{"num_hidden_layers": 9, "hidden_size": 128, "n_experts": 80, "experts_per_token": 2, "d_expert": 64, "d_shared_expert": 64, "hidden_act": "swiglu", "moe_layers": [1, 2, 3, 4, 5, 6, 7, 8], "router_score": "softmax", "normalize_top_k": true, "routed_scale": 1.41, "balance_loss": 0.00969, "balance_bias": false, "router_z_loss": 0.0001, "init_std_router": 0.00864, "lr_router": 0.00177, "num_attention_heads": 4, "num_key_value_heads": 1, "head_dim": 32, "vocab_size": 4096, "norm": "rmsnorm", "norm_place": "pre", "norm_eps": 1e-05, "positions": "rope", "rope_theta": 100000.0, "rope_fraction": 1.0, "qk_norm": false, "attn_scale": 0.177, "tie_word_embeddings": false, "parallel_block": true, "init": "normal", "init_std_qkv": 0.07, "init_std_o": 0.0, "init_std_up": 0.07, "init_std_down": 0.0, "optimizer": "muon", "learning_rate": 0.00733, "beta1": 0.93, "weight_decay": 0.021, "lr_head": 0.00775, "max_grad_norm": 1.0, "warmup_steps": 200, "schedule": "wsd", "decay_fraction": 0.423, "decay_shape": "linear", "final_lr_fraction": 0.05, "batch_tokens": 65536, "max_seq_len": 512, "doc_mask": true, "z_loss": 1e-05, "train_tokens": 423300000, "max_steps": 6460, "dataset": "wikipedia_en"}
Below are experts of layer 5 (counted from 0) of a mixture-of-experts language model. Rows are named gate (a neuron's input weights, with its number), up (a neuron's input weights, with its number) and show model dimensions 0-63. Each number is 50 + 10 x the weight over its row's rms, rounded and kept within 0 to 99.
Before each expert's rows: a language model's description of what the expert responds to. This comes from a sample of Wikipedia text that the model never trained on.

# expert 63
Opening quotation marks before song, book or film titles, plus title words like album, song, My, You.
gate0:55 60 65 52 47 68 45 50 54 59 61 47 58 52 39 61 43 53 37 50 32 54 34 69 56 47 64 52 47 69 44 43 49 38 48 54 37 60 42 24 44 51 55 53 56 49 56 40 50 34 37 50 54 79 63 40 56 55 53 40 43 66 57 52
up0:39 55 57 50 48 35 42 49 62 48 47 46 31 58 70 50 51 58 54 48 38 39 35 57 47 57 54 62 53 54 56 34 44 54 78 42 52 55 42 43 45 70 72 48 38 60 43 54 56 49 51 57 55 48 45 33 58 52 54 56 38 43 46 56

# expert 41
Common first names (William, David, John) and the last piece of first names or surnames before another name, e.g. Tim Burton, Kevin Hart.
gate0:23 39 39 59 44 51 36 32 46 30 55 56 62 52 35 62 49 41 53 39 61 55 56 64 54 69 59 51 44 56 45 38 44 43 50 40 41 60 51 43 61 31 54 49 43 59 47 35 55 59 62 65 36 58 25 38 57 59 51 49 66 51 65 59
up0:29 49 61 70 60 42 40 49 66 50 58 35 49 57 47 52 57 66 55 40 47 53 49 51 58 33 54 44 51 47 64 41 48 56 42 66 63 54 67 30 50 47 47 62 60 55 53 41 62 59 46 66 58 62 51 57 32 50 39 44 48 49 48 61

# expert 48
Final pieces of common English nouns ending a word before of, and, for, to, e.g. passion, receptions, culture, closer, refer.
gate3:55 51 34 44 57 44 50 55 67 37 52 44 42 52 43 45 64 31 44 73 60 67 56 59 37 43 45 58 70 56 58 51 45 45 52 36 54 24 63 60 49 54 56 49 59 47 51 44 45 44 50 49 35 56 38 47 48 58 64 36 50 72 47 47
up3:39 57 59 48 42 47 42 48 61 84 44 53 51 78 39 48 69 50 54 35 49 54 58 37 54 61 40 51 43 44 44 49 60 66 59 69 58 58 47 47 55 57 43 52 57 59 48 39 52 42 41 52 59 40 54 53 46 57 42 59 55 35 46 57

# expert 60
Consonant-heavy pieces with j, k, h, z, š inside Slavic, Turkish, Japanese and Indian names, e.g. Kichijōji, Chandrasekhar, Zvonareva, Jazz.
gate0:59 46 63 62 38 43 32 60 41 50 38 50 55 59 54 44 57 49 29 50 47 54 60 77 43 58 59 40 43 60 52 51 49 49 56 66 65 59 48 53 48 49 51 39 59 46 54 52 28 40 60 47 57 57 67 39 47 38 45 60 47 50 60 47
up0:46 50 54 42 55 48 47 67 49 46 55 61 58 57 55 44 34 42 64 55 32 51 53 50 47 47 40 40 50 53 55 57 45 67 32 53 43 60 51 28 50 31 36 46 53 54 60 47 68 54 46 65 50 51 53 56 67 58 57 53 49 56 73 34

# expert 43
Opening parentheses, brackets, braces, backslashes and semicolons before numbers or details, e.g. (1872), (aged 75), LaTeX \bigoplus, year lists.
gate0:72 53 49 47 42 58 45 57 47 61 37 51 48 59 73 38 50 69 41 49 53 35 42 45 51 36 36 51 21 31 47 37 43 45 52 60 49 62 49 58 52 66 41 54 66 57 36 52 49 43 51 52 73 57 54 52 57 50 46 51 47 43 37 60
up0:60 41 51 45 41 36 40 68 29 50 44 70 52 36 50 39 49 32 74 59 36 66 46 55 48 62 54 71 55 57 62 52 46 74 59 38 39 39 52 54 49 58 51 54 38 45 50 47 38 46 47 50 34 57 56 41 58 56 64 57 44 71 64 68

# expert 27
Commas after nouns or clauses, also semicolons, closing-parenthesis commas and dashes, as in Albuquerque, New Mexico or results, Merhige.
gate0:71 52 66 79 36 52 49 57 36 48 56 62 37 67 60 36 58 61 34 53 60 33 61 45 37 54 63 76 42 42 30 55 42 48 36 42 46 48 42 40 56 44 45 62 48 31 36 45 50 59 55 64 47 49 48 43 45 41 43 33 37 52 54 53
up0:47 38 48 43 35 70 51 46 48 41 40 68 60 40 55 53 47 61 58 24 41 63 55 40 34 44 37 57 57 54 66 62 31 39 39 44 40 51 67 59 43 41 58 54 51 42 40 44 69 40 70 49 44 36 50 67 57 38 45 42 44 39 58 46